config = dict(
    n_experts=128,
    balance_loss=0.0144,
    router_cosine_scale=20.0,
    parallel_block=False,
    init_std_down=0.0,
    beta1=0.9,
    schedule='wsd',
    steps=6766,
)
Below are experts of layer 7 (counted from 0) of a mixture-of-experts language model. Rows are named router (the router's row for the expert), gate (a neuron's input weights, with its number), up (a neuron's input weights, with its number), down (a neuron's output weights, with its number) and show model dimensions 320-383. Each number is 50 + 12 x the weight over its row's rms, rounded and kept within 0 to 99.
After each expert's rows: "comes before" lists some tokens at least twice as common just after its tokens as in all text; "mostly gets" lists some tokens that are sent to it at least half of the time. This comes from a sample of Wikipedia text that the model never trained on. Tokens count by the router's weight.

# expert 16
router:46 41 71 31 57 65 64 56 61 65 62 67 57 53 58 51 55 57 44 44 49 52 72 39 57 25 41 56 48 49 37 47 53 29 42 58 33 51 45 53 59 64 47 53 43 58 63 30 49 45 58 37 64 44 36 41 72 61 53 56 54 42 35 34
gate0:44 49 57 43 49 56 73 47 58 49 64 31 30 40 48 44 84 54 47 58 51 54 55 48 47 38 52 68 44 56 44 54 37 44 36 51 48 38 42 41 74 44 64 39 50 40 35 37 61 53 47 68 42 49 60 36 53 56 53 45 45 40 61 42
up0:22 59 46 32 37 49 53 46 57 44 52 29 60 56 42 48 39 41 42 64 42 46 50 49 49 38 50 66 52 61 19 37 48 22 56 42 34 38 55 50 60 55 48 58 55 43 49 51 60 53 57 52 51 63 82 55 48 35 47 52 57 67 55 68
down0:45 71 45 42 40 43 67 41 60 81 38 73 47 32 56 77 64 37 57 32 74 50 69 61 60 55 61 28 69 32 63 45 71 58 61 64 46 48 39 51 53 63 71 52 82 60 46 53 39 52 64 54 60 49 46 49 49 60 46 29 52 66 48 44
comes before: " the", " that", " to", " a", " it", " his"
mostly gets: " took", " make", " wrote", " making", " gave", " find"

# expert 35
router:52 55 46 68 51 55 33 62 59 61 50 45 56 63 44 40 24 45 31 52 52 40 39 46 37 67 62 57 75 35 58 60 62 40 42 53 30 61 45 38 54 58 65 34 49 56 28 55 61 52 38 56 61 46 49 50 64 53 48 33 43 65 38 53
gate0:66 51 45 18 44 51 68 42 60 47 39 42 38 56 54 41 28 48 49 36 61 35 65 47 68 36 52 54 33 73 49 44 50 52 54 50 57 48 60 51 47 43 58 59 59 63 60 34 64 47 58 28 50 55 30 46 57 64 36 47 30 59 28 44
up0:54 72 60 46 56 58 60 50 43 50 68 44 52 69 64 46 40 48 61 45 56 33 57 37 63 42 61 64 43 47 40 59 37 63 46 53 47 32 49 46 42 71 55 50 65 41 51 29 38 58 52 50 24 39 43 47 61 54 39 62 66 42 39 37
down0:50 64 78 54 50 61 81 44 40 47 47 32 40 52 39 53 49 38 48 55 58 47 52 50 56 39 49 48 50 62 37 74 55 49 63 66 47 48 62 37 33 33 35 68 36 39 64 58 44 56 41 49 60 55 52 53 57 42 37 81 45 38 78 51
comes before: " the", " year,", " World", " his", " year", " season"
mostly gets: " during", " following", " same", " before", " During", " previous"

# expert 81
router:51 66 62 35 66 51 57 35 46 52 85 43 54 49 30 48 56 64 56 40 46 38 69 59 49 43 48 44 54 51 75 31 46 58 41 41 54 48 50 47 45 46 41 43 55 47 48 57 43 39 43 48 40 46 50 69 59 26 52 51 61 34 43 45
gate3:41 39 51 63 47 69 66 52 64 76 45 79 52 58 57 43 63 41 62 55 53 49 42 50 43 73 54 48 56 45 44 53 45 32 56 70 67 47 60 56 32 59 17 51 31 71 61 63 66 67 51 52 43 46 60 45 51 46 55 40 56 43 35 43
up3:44 35 32 42 51 37 51 71 69 63 39 45 40 52 64 38 49 43 54 48 54 42 39 79 46 55 64 53 15 48 43 60 63 54 52 57 39 65 41 41 75 40 50 64 49 58 42 43 51 56 49 50 41 45 42 64 68 48 46 71 44 54 50 48
down3:52 34 26 63 49 45 37 71 66 39 59 43 50 48 37 65 51 73 41 50 61 42 49 58 57 62 46 51 31 47 59 60 45 38 51 49 71 59 58 56 55 46 60 41 66 55 65 34 60 46 48 44 46 53 63 46 47 42 55 30 55 43 34 60
comes before: " |", "|", " The", " See", " No.", " 1"
mostly gets: "==", "====", "===", "es.", ").", "."

# expert 33
router:42 50 51 58 30 61 50 40 19 34 48 50 42 44 52 54 54 51 46 59 48 53 70 57 46 43 56 25 47 50 49 30 57 69 63 71 55 43 55 55 49 47 34 64 55 56 40 62 49 39 44 41 42 56 54 41 23 62 37 46 64 38 54 61
gate0:34 65 38 57 51 39 64 49 50 53 53 60 35 32 35 44 62 68 49 51 46 46 58 63 51 35 56 20 31 69 26 54 45 45 44 45 39 51 60 54 44 21 45 46 50 51 43 35 57 48 36 47 40 43 47 59 61 55 41 58 43 53 50 50
up0:49 51 63 62 48 42 56 49 64 47 69 76 35 44 49 78 49 48 55 30 61 46 45 48 51 57 56 48 32 46 51 54 36 59 52 55 56 41 54 65 59 20 46 51 58 52 43 55 40 26 23 57 42 64 51 38 57 68 37 36 44 49 35 57
down0:23 61 54 33 70 51 42 48 46 58 47 59 62 56 56 45 46 57 37 46 44 53 47 62 43 52 27 63 22 46 50 38 22 36 54 45 41 70 52 42 49 51 55 59 34 34 47 71 38 45 55 57 57 58 60 67 55 63 56 62 46 48 51 53
comes before: " of", "|", " and", "s.", "s,", " for"
mostly gets: " director", " Department", "ator", " producer", " editor", " secretary"

# expert 28
router:46 56 57 46 70 51 46 27 70 50 26 52 26 49 46 47 37 50 47 54 55 34 37 49 51 58 36 46 43 76 53 68 47 50 64 61 34 68 44 35 52 51 41 29 45 51 63 43 43 69 33 56 38 36 44 51 41 64 44 43 54 54 27 46
gate0:70 62 38 63 50 47 65 36 52 44 40 39 53 48 51 49 49 51 41 71 42 39 46 59 35 46 86 63 52 37 12 34 66 63 28 47 52 21 42 47 56 60 54 30 52 48 42 58 56 50 59 56 47 40 67 50 53 59 33 58 42 45 69 36
up0:55 57 35 52 50 59 75 43 39 35 37 36 24 49 45 53 51 58 42 42 50 46 27 46 32 57 59 65 46 48 26 42 50 61 44 56 72 54 41 57 47 55 65 54 55 15 38 54 43 60 54 47 40 54 60 79 57 50 43 64 50 55 57 57
down0:63 64 43 58 40 64 33 35 51 66 27 24 39 38 55 44 52 25 37 62 34 64 51 29 63 39 46 65 74 41 16 58 37 42 40 18 66 57 67 62 42 57 52 34 49 49 43 54 59 56 55 59 60 50 60 45 48 51 70 66 36 43 55 52
comes before: " the", " a", " which", " an", " and", " but"
mostly gets: " include", " is", " are", "ist,", " includes", "ive,"

# expert 75
router:54 32 53 41 57 45 39 28 66 49 68 59 41 62 58 65 66 33 49 47 66 49 54 41 37 62 67 55 58 64 69 60 64 44 46 52 55 43 36 45 48 73 65 34 23 69 44 40 19 61 49 35 62 55 30 49 34 59 55 29 62 58 29 40
gate0:46 59 59 60 54 35 34 64 35 46 58 63 39 39 47 43 53 65 61 67 28 43 25 41 52 47 53 34 48 59 47 48 36 49 61 43 35 35 41 48 57 47 44 64 49 57 64 56 52 53 63 46 21 47 49 40 38 24 43 60 42 79 40 78
up0:82 54 39 42 63 45 78 46 68 37 59 36 61 51 26 66 51 37 25 49 27 62 45 34 38 55 41 60 29 48 46 44 47 59 56 74 63 53 71 73 53 43 46 36 65 53 57 48 40 32 36 50 74 62 52 51 71 60 53 45 50 02 59 45
down0:40 52 62 37 62 45 45 47 33 67 51 36 38 47 52 33 44 76 52 26 68 53 41 39 35 40 44 50 59 45 59 55 43 60 55 58 27 54 46 86 51 38 51 41 34 53 68 35 69 47 44 35 47 65 57 41 51 49 48 39 42 38 44 52
comes before: " the", " I", " a", " it", " he", "\""
mostly gets: " \"the", " you", " our", " because", " \"a", " While"

# expert 61
router:33 45 43 59 37 35 34 34 36 34 60 41 39 44 49 58 69 59 54 60 41 44 53 45 30 56 61 56 54 31 51 54 57 38 44 45 51 62 71 56 48 45 44 47 42 36 39 54 27 46 38 47 55 31 26 45 50 59 56 59 62 49 47 46
gate0:30 56 53 50 30 50 49 42 60 41 31 67 52 50 43 59 44 38 50 49 42 39 43 46 68 32 44 35 44 39 68 65 64 33 39 33 57 62 35 84 69 64 71 46 49 43 52 43 65 58 51 57 32 31 56 53 55 55 27 49 47 80 38 47
up0:29 58 68 54 40 36 52 48 54 37 59 49 50 51 57 61 34 38 45 45 63 57 53 48 51 33 60 45 62 27 49 55 50 44 36 52 42 64 33 68 58 74 81 43 65 58 38 60 64 65 50 61 49 42 45 39 50 67 39 45 56 47 47 67
down0:54 43 37 67 50 27 58 17 50 41 67 75 62 41 45 58 68 55 54 42 53 40 61 58 55 82 60 42 51 46 54 59 39 46 44 51 60 45 63 36 59 60 54 64 46 57 47 42 32 38 44 63 14 29 30 54 67 45 52 38 34 51 36 48
comes before: " |", " time", " of", " 0", " years", " first"
mostly gets: " Candidate", "After", " After", " MF", " FW", " number"

# expert 74
router:47 48 71 59 29 45 41 77 55 55 57 56 50 50 45 55 51 58 63 43 58 56 50 54 35 23 32 63 56 42 50 64 53 58 65 43 48 75 53 64 62 50 55 60 33 63 59 47 47 54 51 77 65 50 40 27 47 41 57 49 56 39 27 52
gate0:48 47 64 51 54 61 51 27 40 47 47 33 48 54 48 32 57 43 62 57 55 28 64 42 35 61 67 21 37 64 49 59 43 36 52 49 50 64 60 45 48 50 49 46 65 55 44 45 45 67 59 63 55 55 55 45 44 50 44 36 39 24 55 71
up0:35 48 44 58 41 41 50 73 43 38 60 55 54 53 55 70 36 56 50 57 44 45 41 62 56 33 61 39 74 57 37 44 66 50 62 49 40 40 47 51 63 58 50 36 47 44 70 66 49 51 64 46 43 62 73 49 55 41 44 53 65 81 49 55
down0:57 50 61 53 53 47 46 58 42 54 54 60 40 56 64 45 60 48 62 42 69 47 40 69 72 43 69 27 51 54 54 83 45 61 56 45 52 36 59 59 54 40 37 37 53 54 74 35 51 19 50 58 46 46 51 61 36 42 42 44 40 30 41 57
comes before: " he", " the", " she", " was", " they", " it"
mostly gets: " which", " where", " However,", " what", " that", " who"

# expert 4
router:30 49 42 53 50 53 54 49 38 60 45 52 44 67 61 37 64 62 51 64 47 48 47 52 50 51 48 55 51 62 49 44 56 45 70 60 33 32 58 42 62 38 44 40 51 66 83 52 29 46 37 54 41 43 47 49 31 67 75 57 79 45 38 52
gate0:43 48 68 54 39 55 60 52 53 45 52 46 53 39 55 50 45 54 45 55 49 41 65 54 67 48 48 56 22 30 46 45 38 49 29 48 48 51 33 38 47 41 45 65 62 50 58 48 80 51 56 33 50 65 23 29 47 31 47 65 64 51 35 47
up0:71 30 50 45 72 54 42 43 64 47 45 47 54 47 45 47 54 44 53 52 48 65 47 53 32 61 41 47 76 63 52 51 78 49 56 57 53 53 67 56 50 58 52 51 61 62 35 54 36 45 50 65 58 46 74 77 45 58 30 46 35 45 68 66
down0:47 46 53 58 49 55 40 50 62 40 35 54 47 46 33 54 57 27 51 70 47 51 64 42 50 35 42 55 31 42 36 56 34 43 28 59 63 54 32 48 60 19 57 45 71 56 38 49 59 43 68 39 67 44 60 49 47 49 30 56 50 43 70 47
comes before: " in", " by", " on", " as", " January", " at"
mostly gets: " (born", " born", " Born:", " located", " died", " (aged"

# expert 125
router:55 50 63 46 79 56 60 57 41 59 48 64 40 34 43 48 58 36 44 55 47 59 57 46 32 53 45 52 63 42 45 70 49 29 63 56 32 34 53 61 28 41 55 38 32 44 57 37 52 26 30 43 58 58 29 46 35 56 53 46 62 53 57 25
gate0:32 49 37 63 48 48 62 46 48 57 60 60 58 81 75 31 55 45 44 70 47 41 47 39 55 70 47 67 30 53 47 50 37 52 36 63 52 43 48 35 58 51 64 55 35 63 35 32 62 64 55 73 39 31 49 56 29 57 41 68 38 48 47 46
up0:55 30 54 49 53 43 42 53 42 27 47 65 35 31 33 56 50 54 59 44 63 57 52 60 50 40 62 21 74 33 39 62 61 53 60 37 49 58 51 54 31 40 34 60 64 53 52 47 52 27 57 26 38 61 56 52 81 40 59 32 58 48 43 52
down0:46 41 38 46 70 51 42 57 42 28 57 48 52 63 34 52 35 63 52 52 50 57 55 51 59 79 55 54 31 43 44 00 57 47 51 57 57 34 47 55 41 49 46 66 61 51 69 45 62 53 51 57 47 34 47 65 31 61 43 51 72 40 57 60
comes before: " the", " a", " been", " an", " his", " its"
mostly gets: " have", " has", " won", " had", " having", " using"

# expert 54
router:43 50 73 62 51 52 63 56 55 70 54 65 62 34 58 44 47 57 37 56 43 60 69 44 61 45 51 63 71 36 29 71 59 30 50 61 48 22 34 56 46 48 59 49 24 59 61 36 54 37 42 39 63 50 32 51 41 51 36 39 59 54 54 33
gate0:42 41 45 43 41 21 50 46 52 38 27 43 52 42 62 52 48 44 62 49 52 68 58 50 32 56 43 30 48 49 34 70 67 55 47 44 53 43 43 59 49 66 50 50 58 62 35 54 37 74 31 48 49 57 57 54 51 74 47 56 40 51 54 32
up0:71 60 63 37 56 64 60 49 50 51 41 60 43 48 44 73 35 40 50 32 51 52 44 60 39 56 42 77 72 39 19 51 54 58 43 42 38 49 27 64 65 65 31 47 49 31 55 37 40 49 55 73 36 69 67 44 57 45 52 58 43 43 60 38
down0:24 61 60 71 39 38 32 45 53 39 39 63 38 53 42 45 42 60 47 53 50 40 41 57 59 56 50 47 52 41 59 21 49 48 22 28 46 64 49 23 65 29 52 57 47 37 63 75 65 36 35 51 52 36 44 67 50 32 48 48 64 66 54 50
comes before: " the", " a", " to", " in", " his", " that"
mostly gets: " won", " took", " include", " began", " served", " worked"